From a checkpoint of a small mixture-of-experts model trained on Wikipedia: vocabulary 8192.
Below are experts of layer 7 (counted from 0) of a mixture-of-experts language model. Rows are named router (the router's row for the expert), gate (a neuron's input weights, with its number), up (a neuron's input weights, with its number), down (a neuron's output weights, with its number) and show model dimensions 0-127. Each number is 500 + 50 x the weight over its row's rms, rounded and kept within 0 to 999. Numbers have three digits each.
After each expert's rows: "gets" lists some tokens that make up at least twice as much of what it gets as of all text; "mostly gets" lists some tokens that are sent to it at least half of the time. This comes from a sample of Wikipedia text that the model never trained on. Tokens count by the router's weight.

# expert 16
router:445426545441573524487525471451523531503486517490494431536490525582444523489481551522499591547529500519525488451497444459507432560565519470456436599469507424472559470476521518465471534436384490600456503398560526496382506465541641592518534520476500602439470444412487486440531461519520468527584484400595570491482496512475477528521457494524496492499423577523495495519505507551583419399567
gate2:540543494459483549587457448477597477431563588507473444472621502430460489440459446575564458456607477583432499472404576458400482535488394451561533436474554537439520520472504467517456566475493514457425598452501530465546542451466493540498531519623483508406433400486472549455528439526522527530510556498522543463507470525581491582468524546502556469552544543459504496512512451521470516521573
up2:450570571580540553508465544468589545530460440497493476427564502479520450518529412497441535535558552534548567564513515522507535556539472436456398497600591489452536554423459476465540445479490456552510532525438541437499479496502551515579552512552536493507500477500481456512566534449518466458519510441521414545465500425471449377445538458467505545527422494417488478443580479378468463672487
down2:520474528518456485539404446559520496414548498574456421546494521571522498562482519491497530536467477507407494505494486500550401658486554466513509497392449430456595590412580596507392526408480617557465470559436469537516558501490483645498470449454526493506503476497478429448458460498515573466527485431437469546551455480515496489453576550544454484484572465511497522483503537496507555491518
gate3:443428463393458529490522480508569582507479556558462570493548541589472529506480539488563509468463478503384502524490597512458379507573509541574472518596568521588530566590506502512499554516502508548381536464443517481475508384483512504475518443601497521475420463492469437492550430554444470397539444474541463526540541455515419424474477415496518522505403563525500513498508498579530452436508
up3:476523409505583537483458464444483531589454587578487555516573518519534443580424543625497510489489397540467558495441515560571506528431582481604441511553487389413397532481484476466516431501473481531528572480413489538480498496459462409498566513537496538587447452543450488431510468502465565508513542492495439531505450545555485514414448406460520524553460589472526465480522463578552521481534
down3:503544493592462451587488516459524467469502454479506532425504516551484456432547507459413476537532564441477470490414537364479525435390483427564601571415609531495548578542453542556502522471499453509430389480487464582439517511526458592522564482453517536567495570465557551510507492518533490529482440470403514499518462510544499516573525445578453481513421410529502484579535418514532513529557
gate4:504550506540491513517547530420389508513499553525509422442450452534558507493599511559541535527530469476602492564549475524527554494423493420471437486568540532492480468474517441511532552533484481432415475415531487545425473496606586517506528470506484553559415594408482495507493476548488491644539469521391554414524450462467450397508470459568423598548581470501526491542464481527461455556478
up4:515502562519513484503457488471507481493431484518500598462423511559445484417447444463397522402482517452535506483640548468551502513577593562508459531562539402521491524463518533577467442443425478517517413480440444499459535460514460467519528510504392587571587513430565499530505507578509459420572550499535501439533494589435506558560459526577527514434515605495469497537512468463569509408546
down4:417475494538443468505495483622453514564551454528484507530565515486452431479511471508401428456398481607477490593459529456466503479562570492365463493492448535580468466552488436484540392426584551490495508473524538499510432489527517477532482436530493582466419538479465513543492494466483561449561539509500575487567460450501468516570502533601634529542450487576537587474550533432436452497490
gate5:510434647542499527495497536552439500407546520511510491456485446459547467471478484479493500456502556538481539576464585522573480496516460551392523368562485579571471457527422603455516514504430509550559464543451461501427582506482510577361503417414481483476500415505491553545505535495519524553559528516507453477422471539529433510581518541489517497591430492511497404524492518516580425429511
up5:507442535524523466373562527517494519515478519486575532480421506449554441574523542492581512360543539523453517460580485529437537524493538500478494509527394519573436478489428545458542504371486545491509452526534534447497486519547427462546504459528470575608465490481545474571557404469585513577559491403573442496484575447454498444480457474534435549430400476490498501488511414483605511529495
down5:513516515520554546506594516461477503444525483484467450451373509518555513458581547459502467478430530462461481459450506489464489516506502549527488493481513533513520513551514484439544526457473510522486519480495558485456526492449526528540521461565483507436563430469644531415565405579547584605499481528547585409416431500520532449603543424480471543447434602450404591461466471430466603423558
gate6:443474450484484407579583566556527523396532538455486473413470534539447541446506441446523567490470466474484511516486397517479580530484456530520466470516551411381497476495489447568518581465496557520460477438435501530429449499523483541441562560561535486457585610483507496531540546484438450516611414491534428519459392465542555510520544534447454559521539478485489577460629551484562467493517
up6:436520533463523473489581492581458419455497574465518460521548473444563562439474495447515590555437447539469467483515529507501492575527545485448451593466542502402502509494483462492441598530524524470472537447562483535445428457575464487473489528513533455500435432569477588613484484548473465560509512562566534525536462507486491457516609548486450333542420600442474385474477496508549513526421
down6:502547559477518537439512541544465453565466481487376537470418431430437551571532523515370506576603450443541568497514419514443604574493543444493508542435441453455479469528499442502506531454588497570439408515408622494433529563517594460542469473434509516527485446482461468481549589517554452534470601472511486507505476513507493513479459497483538532531527477426450499539516557506427567504570
gets: "-", "|", " |", ":", ";", "=="
mostly gets: "See", " ==", ")===", "=", "==", "|"

# expert 17
router:470487558527476383420527429556490479498498524592527502547500470545423578524511530486427536516495501438476552509531406514644514490448337494502466568452610472591471547436489463470527584468471499512485459515527558469431500432443488456525540434495462530478463469552489488474442415566488499574563506569551468463510513524528458506594462521611510533477465494565554472491481551469584496391536
gate0:517466543539516487506425489540442444569509556465489577549453493602531435439511395490390571501485550469470495502540536426418546437552462491512489473429439536455509492560474435487534597471504450455480553504430497457486497493463492456520478485559561585438471429477560609606539520629489430462428532551480553521478570548567497555563534495497461496454529516437567527598509516491523444522386
up0:526490511504501531566575483484527574486481523559530577463583470431521391526486485538490484472613483564512551417450454536475459633548524455539423407497484490573456536549530451360450504537422568459518409536530456405511532463594512443551562465411503456460513497420512486458461538426536474512542526495515451523513453497575598443504496460539478450605429455498479495495513511515547555539551
down0:512423550445551465494437380525476423496489494467495515529507540502563484476502450441514466531500507478563576525459519411523596457551430516409520362421616532545521495530532532438480469475587489465468462382524479544504469508522504508472592446547571560557546472545511535584476494523476496517504407520503587499586580456564481611465522492475413499431485510513479433481426528596556482482456
gate1:460543551638430506493477505456463498463432461476609530486519490546528482504497450451579495486505536457488525510473505618549508576375495525523513408531583494675479463394497451414556419540406456464557537574429543487433469464478538465464564497511455589545536475507533476476473566540489550434486485575536531536500492445442481520453463487435518583499408519476544512514482452492554513484526
up1:396588501474532531506495448512473440454516505386509509509507544473512481463550516598507603452435458546506420447488552568503484399537442475570482579534523454550508514404493508500465480484469503487539473478447445600500465427542480595390473500538507520532513401510541467397499465510459409516545454533527505478584513577523445583515500568510433574440453507487592500549540584542506561537396
down1:492482449611476495474433499535526514553484416440502493484498486509554512552495469481438473510562479555495553397474516499472591513431572599412547563444494491520544482559442492544480469513557450423507498421430599508322445500491511508519581522479513469527469523499464454583468562475509579562443450602450441534517478461553525494479470557521482616457540482531465415494521472478466454561625
gate2:487404476479560533499471520514491543481469593502427548472493493460599528578527465460472576410489535519484505533534517463436540390538526431503516537538470461613389513530496512448564450543462445459529459457414519525520552526475428541538575493605501459513446490557496489570523526446508449509557495580463464482489558369520577510409538551507480539488515441622541460442493597556454420507435
up2:611520522525399505510435563495579556547456422461481530527440555506495489441478418524476468418538493444438451538436478439497493519510507556511464506435578498529521490502578499450487475369496454449561571495484479482536501468471559517536430523679510431487525485507522430623513537440515612534504486604423534459544529472590562525557504507475511496482490493490539510481563414389536475481503
down2:521461460520493526534536489452530522532469478513436457444494517531467531505570518479498542568483563585502509664553502549501451487418491480491529437466496531496521510497490458443436623512611511485501520562531607482408496397493501367465487446435499531515530475558561478574449474472424557478493448551484417499534504531492487547471499447494524344513510603533503481535500497447594542360487
gate3:499573519468535573464609431484476500504566491465487585453498525555483452547528495458446558541470521467396466452569563416459545464499655515426449522425529494539536524400513495463512520516473463509503444496493482543449503457598491475570429512522460478533533527502526559522471498449469548443485514487404564504605476596358529439465530432553575412513506439562530501495424471487530514534594
up3:506550491435510507494488543514453441562505415613529472558484550553480534537407439608470570580497567473528471476502465473534438507621478561420478496440570465495431467512520495499454535462450542439543513492483599523534515607531581460534423550360506473478541503507478530485411563438542499501448497486416474559496550543474467571516491462521536417400573442476531502382541467498523469451490
down3:470560479557406648495467517445538524513521513445533570545467476449511547518531455411517484488428541513441513453583515528525522480599598495427518589506551498537543603468456453502582512534518530458520450428508475519434545499556525511477392450499483597513590597528432496410501455457500500514526466471439479451525457484433477453548434476452624540460503499465449416498490578492527430432550
gate4:480487604475452507490544463543513465537511459489474557457453513544496465504484570450455428496456576404418568537501406533423560586507394437516423504510480442563492482493593494477572495607435523424539477482452447454498534459457622396469469448467508490439482453512506513581559498481542457535476555452496482501630490515561568465517454583590488516513500601522504470533438423436510530522501
up4:456545517470461442520493506510548526569500468371387490626553390550513447513517492550498533517508497601461418600519553482450418462467589495578522451585443458479476507473595471491402466511566466436460491533503478553535521576465434479536513513463520455498424475485513524530501496502587401473483471504497544513534527518515456526504526479422494611541630464483609477497422549499457459461523
down4:490492527491451540420402498563430502483629505589472564515455523592470506523515493532476530478522586472524446493443415472477453620552513568519569574467544516411493452486491430476455488536493346536520524515503485437475495464419555439461441545487534447521437428494519442475495567523489504417475542532482614517500413510496497484568460468505529539566403492613574446553531542494526503544551
gets: "ed", "ing", "ated", "able", "ate", "ic"
mostly gets: " known", " used", " different", " due", " designed", " significant"

# expert 4
router:458479571448540494503592458447549441496500512492477474539504494604533544490501548480506576505509462532492550496521489450508443492535473432471501604442534495537561498488512484474463487416378478567468447368590531570436526435584610613480553491500492528464445432419512511477548521566470524508517482457579554414475523515484526547526426445526497471453412554496488529529485489530621389395540
gate2:476471570486515487478504458585514476491505602577541492512578510515538576534526485458549476526477514463489448453446531595442512487442518536494464566608511485505534513509432509470419611490528471517505479471521447490551466490493414577490426396466498481492527466420517518372499603579444536465517376553473573459460550527425434485556466476544507530346457586521530462574468455476435488507445
up2:433563463523445525521482466497437499489501497489494433525406461470504606502472574473439541457416540467483477517428506520549484489508405498467463458449531371484515504449566570512553479494506486575457392518452561448532473589535475537407554570469440528481534565461533508442516441565588585563515565512543401476522435532559457398494572538548579545502510474396493503590508420499563490541512
down2:443508517513421436444491485515565511418531560522483508549542597521506450454517454493517509463455565580474439497404416424468535527441443508576507460616431403561536473489479507500437595504521534490545484569491540565491491520529510487534551393463510542477538504448479532554558525541509515456552482557449532504584593495413502552359387576585443489513484465592524450437457504519460466498477
gate3:500397552542434490462533470491515563488510462359467443531506518458610577487579498457424515482474454563473456575459501649491616488509495479479535533507534524535516538472581384480467436495392432574505465496563465528520481473551595492466466544444443570515587519416453532433569550534445474487448463484512537442548465550586466501579485459503528445487452493544487470522528576503493487452487
up3:436478464497524519460458496380550571527509502486526553554555403470519449509499552469506534529515557516543516479501454471519408484476412504545495569538558491553539512417503484517565580519465497481562476466460509527388605390407545457529462491487478490522500579546519588492455513508534594395410450516517495574449438555446512448487388517503483529443395571514468556552526397455542541580482
down3:451401562464421659537524395502565483549447498468525451449550514483476474467451595575563558551558531566386521540500547520454502498532458506434534460426502561499510545548529561575477510560447481568489466422492501450502595496499509556506478534489575517506460528505528397570500443480540487517529530539485529520428549475460427457505479506506469448508371593502435443443568481455501497390498
gate4:515502541502570534489464541380472523505540547453460580487554485477490528517497497530426483557511466438511473612521590571502514529498422481438517439476508446525428513458503465500556401520560451536546473518544504490469514495540507595560507559489557519424434407425490521486541516570499512506548478499538485447437615409452587544462407545516517529498519535430495547515572410409581378393547
up4:484428445544459527458429584520482488575464473512645489509498469524451463526575504443534430513466502523518558505481375425520478582467503523466504463473502445456578438477463538612425555472497373558417527485557638510555491432484582525393520521558533537496480571486534453529501580405488502449520528528512472515483474413531526465428492471522551540590538493526564488503536485533531569455463
down4:556484544480502493453627442510587588425454466431467544591540482523485471516531492440438512499497523404584558540455517507549503393512476492496510441543493556592403506513518503497599542527504393573547533443516526466433496543505510534550448533556564416476429482474521462530508484488469476578544500537447417511402489567521513451443550567497554430445412566478465528421471454413512505585521
gate5:459454543471487457522405561533533487454476458583482390382506485539551542556503533439511536545499561589553499466461504467477507447525454479449507451512493453495532569537551445459505498511505527508523531570437496471547533516651417594521470482595432474460543457477484538432479539532522478356491415475495538516419467594501587580470523516559633556479453523522450513471479496475584430483495
up5:545445539517482453490484593496449582636405498539584530564442518510478514507570472542372593435536456490523512495513538532462501441506600394551463473532483445468406497502489423509484486479519480365420462530425519475490615528481615507443499518487565462503539586517517461519501391559485514449535466518499475518532536533542415473519442506484595495536427497562490471525543502552488483452510
down5:460415584578526465527411448523488478531502503480537558465408496516518493496492579446481542489527497579470519402566424484553502441379471524486627444459509515480507525448532495530510474505485532552558461439562477643489436421486501437458496420450478423563514512510547645533594427487485429494479515546437473524518538501517520512492466509417538521482573481607560451570455497501465473577522
gate6:418474531418472551509486495528581468391494455484503545528499485510571518501487507536402504461504559549469542446565459505529456454551496638497465474499461496509500463465474508504508533424436486515487586517587549403484501390498608640450493439476546495509555517471407503571536571533475464559481494541472486394578513523454446531457468472426506462541512503493448621526572520408591504433519
up6:408453495472511459551454425566500512544614496511422535527575445501510517506520551427487463576480491538490521374509502517469433449530533590451529476509513548506444538494447457511500574502384558604469467470548498510461452526418532502504607461488401570554528532531489502470595540502395456493546449570476469518505552447460559453497531415482522447466547589517514516644534508479516401467470
down6:520521568383472490477475579550454538523487531497453452479442444426595525524541522518528512524443413462481592477542546528461451446456542566561605560487473356410464388480509412566484538569537482459473468503503445538475468528521576477464511426489488527508494559497512568498502528532501489483549509541558506511494470477475445563404455586488600565586420517509473434496551468609464445445545
gets: " |", "|", "-", ";", ":", " •"
mostly gets: " •", " Pld", "|"

# expert 34
router:394527572550515442531492490441541476438547502546519515530454469587473557515533491495491523500500413542508538491446500470516409470494403494486438615522527509523535531510486482466460524434408459653501504338506518536480486521431630580595466472539496552477458488518436422489543482598527512623460462488532541508467575520457474532525487493555563490502493515521491572443508469550507373519477
gate17:548391502497579420507525502495503485421519649538424563476506471466575514538545535505566541500529529414511535485464473490508599430367476440497449568564526484379484519519463523480391550447532545536486504447383482445459559511509582460478479433524574483441448545483418482509505502454457521566552566482497600463470435495527521589517533452554448467526509446496444584543506476525492502490475
up17:546532465415494469435481541521499556485533540493597467568471498502617498445477519573565468517445495489537601456484410513584435499513445565529506502463572544411509552523532503471421492552430510497532446504480498471480482468417510593485517436537472529402454505486526420440515590533548595540428564603379551459547502480473428447440534524432419526476599529495478487570543454474524460436489
down17:474484516579462494388479526455477454547576449461499440462475516483485464534592469449460551568526534549546383459396499477452536477504426560511429514591511513521475553538527465409543524536308453564475476442457518519645523524429538544503483508581520569480443470521511517538471526477525509576545504520541493515513497487509477505459545435525557451578535453499416457494519619488405522535489
gate18:533484499423507454603497364477591491515462562484522481540447539508473493485467468569570570513482546527552413562429476431557448558656483555473491465475513568552518480458517511480518426568421459542484513469497430502401535476478504428531524535411436489569428425484542416513588535501485499435472571521466628512498454462509573477554484516516467437567499509450468492551430574466541526478505
up18:534587555496440533432500604500485519493505512540495499466493593468593497461483471488504428494505496543499477450479551440540488486452476516522527509484459486465451525552459511462444473585560499499464510446582596440612466465553538492446479555374507442444561481614513459577514500473412454583551492551398495515449453583440561497546478564455426445484440560507511504549442377532473545395556
down18:463501437541464499462445610522471484435555535530503493579537418454411426495502504561500386562527412452600532411551473426504505474429448537488526520480524513491487596514547527483575474420611538483491497465536527544552508432543493459558444495472493463548461503549519462395469556548598503571461530442435561524461559553503484554470447561538486432433595504533494463518390552455499460552541
gate19:566471524507519468491563534390509518486484499490482468503535562477570496478407519563563544552428566464426498577464569578431440546465500493548611473406543549511447578480444490540430418476486480476537494466405535506439589488455501471525496462443463453451509566424457454559522479472547476382439523527591415509479492571459567500469467600592606537500538581558532487502550489515465524502535
up19:418498588521439506513521499489452460485487428538494558528472554561428625490467509459470537547486523541495512559562466540493482470548407462413572501506556558504512506524521453444481475409528515406511479537438416604479491567469390523478588498513485375541536501512554423534452590482466550465461563510529486491510535439457461609547470472634463525404482471566441499520547486451458511575542
down19:505407512497604545517463525409504491546533606474520389529529499554553583420477512458467494469484581570453423454576487441499478415529467474470433476539517452508479443489493522492434466412470432488497535509516405503571477499507524492491599527434542464465542422477485505572573458501596558622418506486546483606457512548553423490481531489467442516422560534435599481503551549554504503513543
gate20:431481526491410479568547437528503531501547530519559541453568521513491548402471464596473514557519502451557563417580455443538501507547626507532451494490529491481512549549495567535549558485476497630379458529527381458484432424475437461458511561549443493496438551442444480446452531517439427564509500539494398573513520468528447499597451463537506517481488528480403463502550473479551555553431
up20:535483548478522551561443493431464457468431462561554466598479463460520436485516570454505493536415510576517506487452568495563509590432449430495449555557597450406488486481441518467448562451486596520505423460434506444417497509495466448574492559445573526482510481497436563544395528486532532460465431556425423522423585454441572589447475541584519544510551529465526511420525493522542518566512
down20:527420411434443608471518435452466479523398567509506471485474515468460502588545506541413515393494482479551471504552461625538493400483467510524531619508436529489479583503441502424475499566523443455512503549484486557503487527515463589629534513580572509488511455503457464555508602559428504493479468463561415454545493519534447428461489575521521445475481484464558550519584448534484463560450
gate21:531494532546522479505564514562536473573551476580494510487527523525529517369504522442460520476509391576522406560440454509583493554603529424543525515436445437489425559497470490480505468468474547440507476420445453527544477404593532448514577438492603440441517469585529504493471453571556520554511479492466492549486434519472527484408487552560495391496478466453461567353483571510508549506481
up21:480481466515506539470406547493570385560459447567476523554508539510540504382490502493432535552550515505513487435502445557449517531539403422655541482514504449387519526572504485525565499512462491538467566562550502508521453456473448473434527521470599423431403497486536490534437523528520498412567465609483464546530576515496532436541494506487477553451528563587473363472492525518493514509572
down21:407485530566542518455466497507560509427502455538528401515497456477521433484494570517470489543508430500513464481479496445605569526428406553563577492585362421463520520515516428487537455506580494526488466508629511506531498565478522518556467473553547444467463420511589508441375449479503497468490484470438540579503544515447453499575573515535571519560433506474573555418497452457443550513583
gets: " |", ";", "|", ":", " November", " /"
mostly gets: " —;", " Route", " -;", " vs", " Feb", " Set"

# expert 22
router:422539533538551405507526495455541473506448522551529508537457426507505512523510530465468525497461407374475515513448456509525449537547379502497465576474581501546525495518557486457485555454390529565554504380576527553535518448503532610591438465496486503469506448545487436488498428537479532544520431465547566451511587547502505506514518511608543618482493564546473579458498444403506389450534
gate2:503480437489503541593557540420535358524499494615534497438493470469456444499614508526471474504457535408593496609532522543473472550413482462490540555463508547443451462501491515442495448492361492411450545510529518472611497539531549527529455543515461479397536513432552459545387518548458487521468457521539572562495471547614472519468450453516488515520556435461564467507518575459480507468502
up2:476527408472528488530527570536577478564481397638448580399437503522530548520495486511514456501413510501509489518552473424552537560463525494541505509431522408544438515548572491461545533406493534547505528492591512464433547487592473500457448548475535521480492412610518441505460502462499567533471455500517476423503418458508464527557556571484483474530325501408492482469524467485556517543414
down2:458508510538472491534559441464486466428495507478504489447478577481479462536604516531532613571586501439487476480475576583448426544473530608538497501493543566583514557459482574459462526502524397462516510516478523518508520480435499507508599475536627466425517448529581538486568522400496445436457495480491419576469440441524399515555538511601473522487533456498377408488445488462533443450476
gate3:600541552555510542517445548475622456474479528416419567535427560525372528510503451507570482555499556502449422504511480547527463610594469458471389598481483516599435450509480490483530498515482436423490389512498556533532526457521476533530451526464478497496472534533528571510476448519503448476561515401474518502437524504425457488542590454495464505429528433482536527570540530425593429464531
up3:590409460488494522480540527493460474475488585514539499568437511491466555512507534504443437599496489434450516574430403598533542412471417458638480493470517509477523579570481479414534451507569465428597538471496518467497467516458468540503477549568487505546443547537473526448513512525571516509519551525534516587464453477568495510506543526438450475445552464410481474438580472608367511536412
down3:467510455465631476406530514548497537567451459491531443476599572551438530545540467509520547478562512502521426492494548566482470426459482514485501472480498532450507527513415517545558479462539497533592620511481574492436569515506531503514505422429458487505439433529500512472462517507474508533371459499468467435543438616434482562471506430474533424511499464505644574525452561415471556398566
gate4:520519464532553568509533487420534578483499560509441525512546493502441430472516520434538400425437574521489607548472414537488480497494458431470650562574503430505553531495438390503527587503477547455463518402542483489532456498514527516552495485485471633573435545506424536516502502519439562437486509527446449541495474591529479382521536485369539490560480491508475513444462505433513474552536
up4:466564460535544480436511526581409565479511505550493555440457419555451460447453496433510600533461425555481470445476549564546472472536438453440510466550536483566567490428591509388550475558579580473511515451507490455517573474584547489519603495553505508471492552468465538539510589497565499509557477452330490550473420501500465418475558470521568460475470479512539409518475550458426507504476
down4:502480463501570526473506500577482421443559556450455503497489447484524490476509446594447469470528530570397573529479414497396543428524411509487480702413545445523526495527520413432526555600456579435516453554531533466477497542458539604549517443556540549579520479450494535506557499484574473498447556542483562503523533467470466441482487540448453530453503457549504503428548464419539479473484
gate5:595506448442501510516537445536518504467534546639472483530505489509481471573507456506501535508407474481414400460438486484494536483458582522568490513410529537460574510469475523553504546482486458606523439477457533444523457520439547446473442488533501552475532419497526531538465433554517443553522419482521568475416543616629517573438607495454575459515423551435448524551484504548400517442540
up5:525500492501484438559409523568476461555529509450566477556599464540488508577532575479397475518624509514521522532570500435479457460490395495495462547536559502393490483525489469399533538405507517505483506429563490494512550498471526455554543515456537448507503465538468569477531473452557492497518504471414474486535444502455519391509520582445582453436494638554491530433474534467479495574334
down5:498527445466585582401567492552529523553553489601424505557597484469499469610393506556454457484511507480469442482427530492550531493557569521526484543483588494490549546455457514523487437527485498605521511595484484463503534543500523509520422546467456445509491516456474491516534429528428501465524464410455465606498550527456512393544458494354426454462476443478453628492504546523494517518413
gate6:540520370520518544370498432565549536515550391515550556565557455457398479465505509471431494419596599466454504547540562479545480462466548506537506502590523575435511468411487514535568528389518528414493528448576559570494531465552503478472516449468605454521464467473451474515477431538554433462495479506532570519477535415482486464483536488523524406549529540504521398472538511541499437538521
up6:521397447492533504533602505534541498439495449468428499422490511571456410527541422509586527394497567500475517501477438361500420484464488457510532557540488537580514464452490568426498478534509585452487596573496460479544387501618456563440572526497479544453526556550499544512478431538489435477506504515388506414482553507590486534584554493480490539549478511529549542442499539527482432474467
down6:585493523526472522571512512450482521579507428497523375490636438419542416505488463521533549474432527508531493473523431481492521507572457458473476527545425562508567481574478527482445519519475489518502494481487467454491463536514550413466527587413476611435468480541507597530478414525535528533563550569497401492522523556501445499417396542435543444506489505490665508489461468483430466510589
gets: " |", ")", ";", "\n ", "%;", " —;"
mostly gets: "|---|---|---|", " —;", " -;", "%;", "|---|---|", " Nominated"

# expert 37
router:493499471525485481433542433470679526498457482524493547535463465584466488492490519515487554431506456491523503469511419431520483516453453513412479501398538518592482543530516415450436510492432470483543500479523561597529540498459523521518615513462486512508507354475397490436557508491548469550550450452506558489524534531475459456572506565540506506509517545525553652488431547482626403451510
gate7:506519554460576460417512471583566476597434429500592404534515455570561546496487473537526469534463528482494547502461530499526522557527482548489472509612418425510535534531466531430447409507396476372477529553550533495455400521490479411484477492486542460493483420450480472500580529421490490444565469514456564486555527461558467477478521490627502480403471516540480436552531448603504508409501
up7:564454486410535526518470512548402491539482519500540471539553483483476467574457560504515548366510502539536497474541534481556516465545564524495477497468481451481475398616483566501537615426582429521508505579529394417467574510402487468518550475509490530429465449476474449481495586544500547565475483543465407505499541467523518443620490629418461566550498511522515442509519479548516455428421
down7:485501445464609443532479501576501573521568542455596575616458387561450391470460523485479535572511483431513528543422468479536522573499390420574523583398504480508469502464410472481532461385534572578491481470487467417498503474446530571489541445494511572498418473513542565532466532526525499500490496520542475546469482510394525563519494462580533464413480531468501485507552552523472529505429
gate8:492453441487445535485512462459499472433446543571434411504527624458567467382543397564470529458462527565507544532442486492414532505557497520421475529522436546494534490451478488396561458458507502537523433541568456522463538387563509542561455492552506502548455527471538495521495449422450467478569486539577546541563534419491495403525417438575552556536517532530574463547444568544528502478602
up8:444412496580489500495527594524532436545536463496572525545655448432587501484513468499513506569515552552524512561489553487542446425593503450491571588455497458509561533542602492467481467535526520512479578495493480504429412567510444547496407570492520459551362478452460441611527463428472501556472510414459464446514454439515487542432491503477499514496488558436585463443431469475514455523471
down8:511490599542485486439518545486391595422483454444479529543473531526463569613510467506443479529443527412513530432435497531517442543537467530431452479520532453521546588490514538516416538437575542485439506485588514448378402480463562534412470514513505537475615518492598559559578414530546494573434485564495456524510445484452566499498456450511561402432481527518540486502526530509473469469555
gate9:572503486609553463501472430504448532492465553516472466506600400474527566479496569461539523487572512527582502529433427467507469447505615464541472498480477470550457460499522535477493452507474537471458585455534489513547501489509590383465498555454461451555545518432473450519525437564604577634500470522461520493476423457471577531504562477484571518542469406473480444621437383503446497530462
up9:511547468448489449445490476548444555472507383431442456551397524543507489539536452578480445579602451505522507404508544546559545580503560542455442552497490450462386488458446544513496534644506475531396495507511474480491527499429545455577592445522630500521466450379566480513524488491541416458516491448430551514487485468534425487522465501487503523513550488532485488526482589512468516434576
down9:484478473503546420485476544464556470433514525542468493609430532465447565562497498466565523547585516473493495457514562528502454557416482454511465554457529464533526512485494551474490549496398491500457506533474495517550533552511447645514367410605454558526486507462487531583514421394537532526566495487427460569522468491470498492438414549452484534521472518599451459351507593516426555508515
gate10:554445536506461495516477531435499406417556592497541493471600463461552469507460525505460494450508594474527515515488583474474477443422597489497504560471484422456510624496465464478539546476441453561465441437539604535579531487526570510518351588475550569597441469498472550530576540505532511496407490518421455508464633476490533552488513518511467493470536480409522450534483431443478494521463
up10:461570532556540533541530493472548434451533433468521501494483462492521508522539492515459436474535454523557460477482493531588366564589537528410474420558475472490593501553375533448568462516446468553506438533458460515467524558489524603506422536443446488499486513492515440495483486448530540555552512436559466463489515530544428384501472577409518479535543593547470580452450526379450488619538
down10:454477541495567486484468553427470537422512480546427502615515476358555517514484440420493490468485521565418547539601500391503522461548554478509491497481533520552504424491550513497504468487505490564442484549533504492459348508566519492471496448522497563463455442435547362565519557500531584586432550443562496495515529475535544547519458556419480451456507518544443564564450452555471493597547
gate11:539436456497551497460431538462517581553401532487594547552494487448474503565571526384504533625503593493474477456533457590442519469538488429454532408525429506457551501492501454534495509478441585458464496565522488509612494458515487436481458427508442514529477540583511590542543468528524522559430557410517448482537514609480428556498474486491406440420484516518478584533557578510507492543444
up11:466394527509485500460492489449521396620457403511555521521482452523554470478511496433548483509528495434435450530481405516582473464596586601479520416468493560486519470435497440501492559503452542508571535459549434542499459518573499558472520496569527556570492535543459385497489449531586418460547490535590424526501535508564466417430413590549542458502513490441561585511505486538548476491457
down11:492513578576432607493590496538450481518439540468424445457463443436470542478494513428472466492512503522461512543496535582467381485592519484558579446455487566416515540427553488443538477491475554493473547398554489466586430571532504522545436597515458540478442565480525576482418497584518474499491536473520532475470581525416602483560573492488483509589418401489525485471455461489485437516542
gets: " 1", " 2", " 3", " 4", " 6", "1"
mostly gets: " 60", " 90", " 51", " 45", " 53", " 54"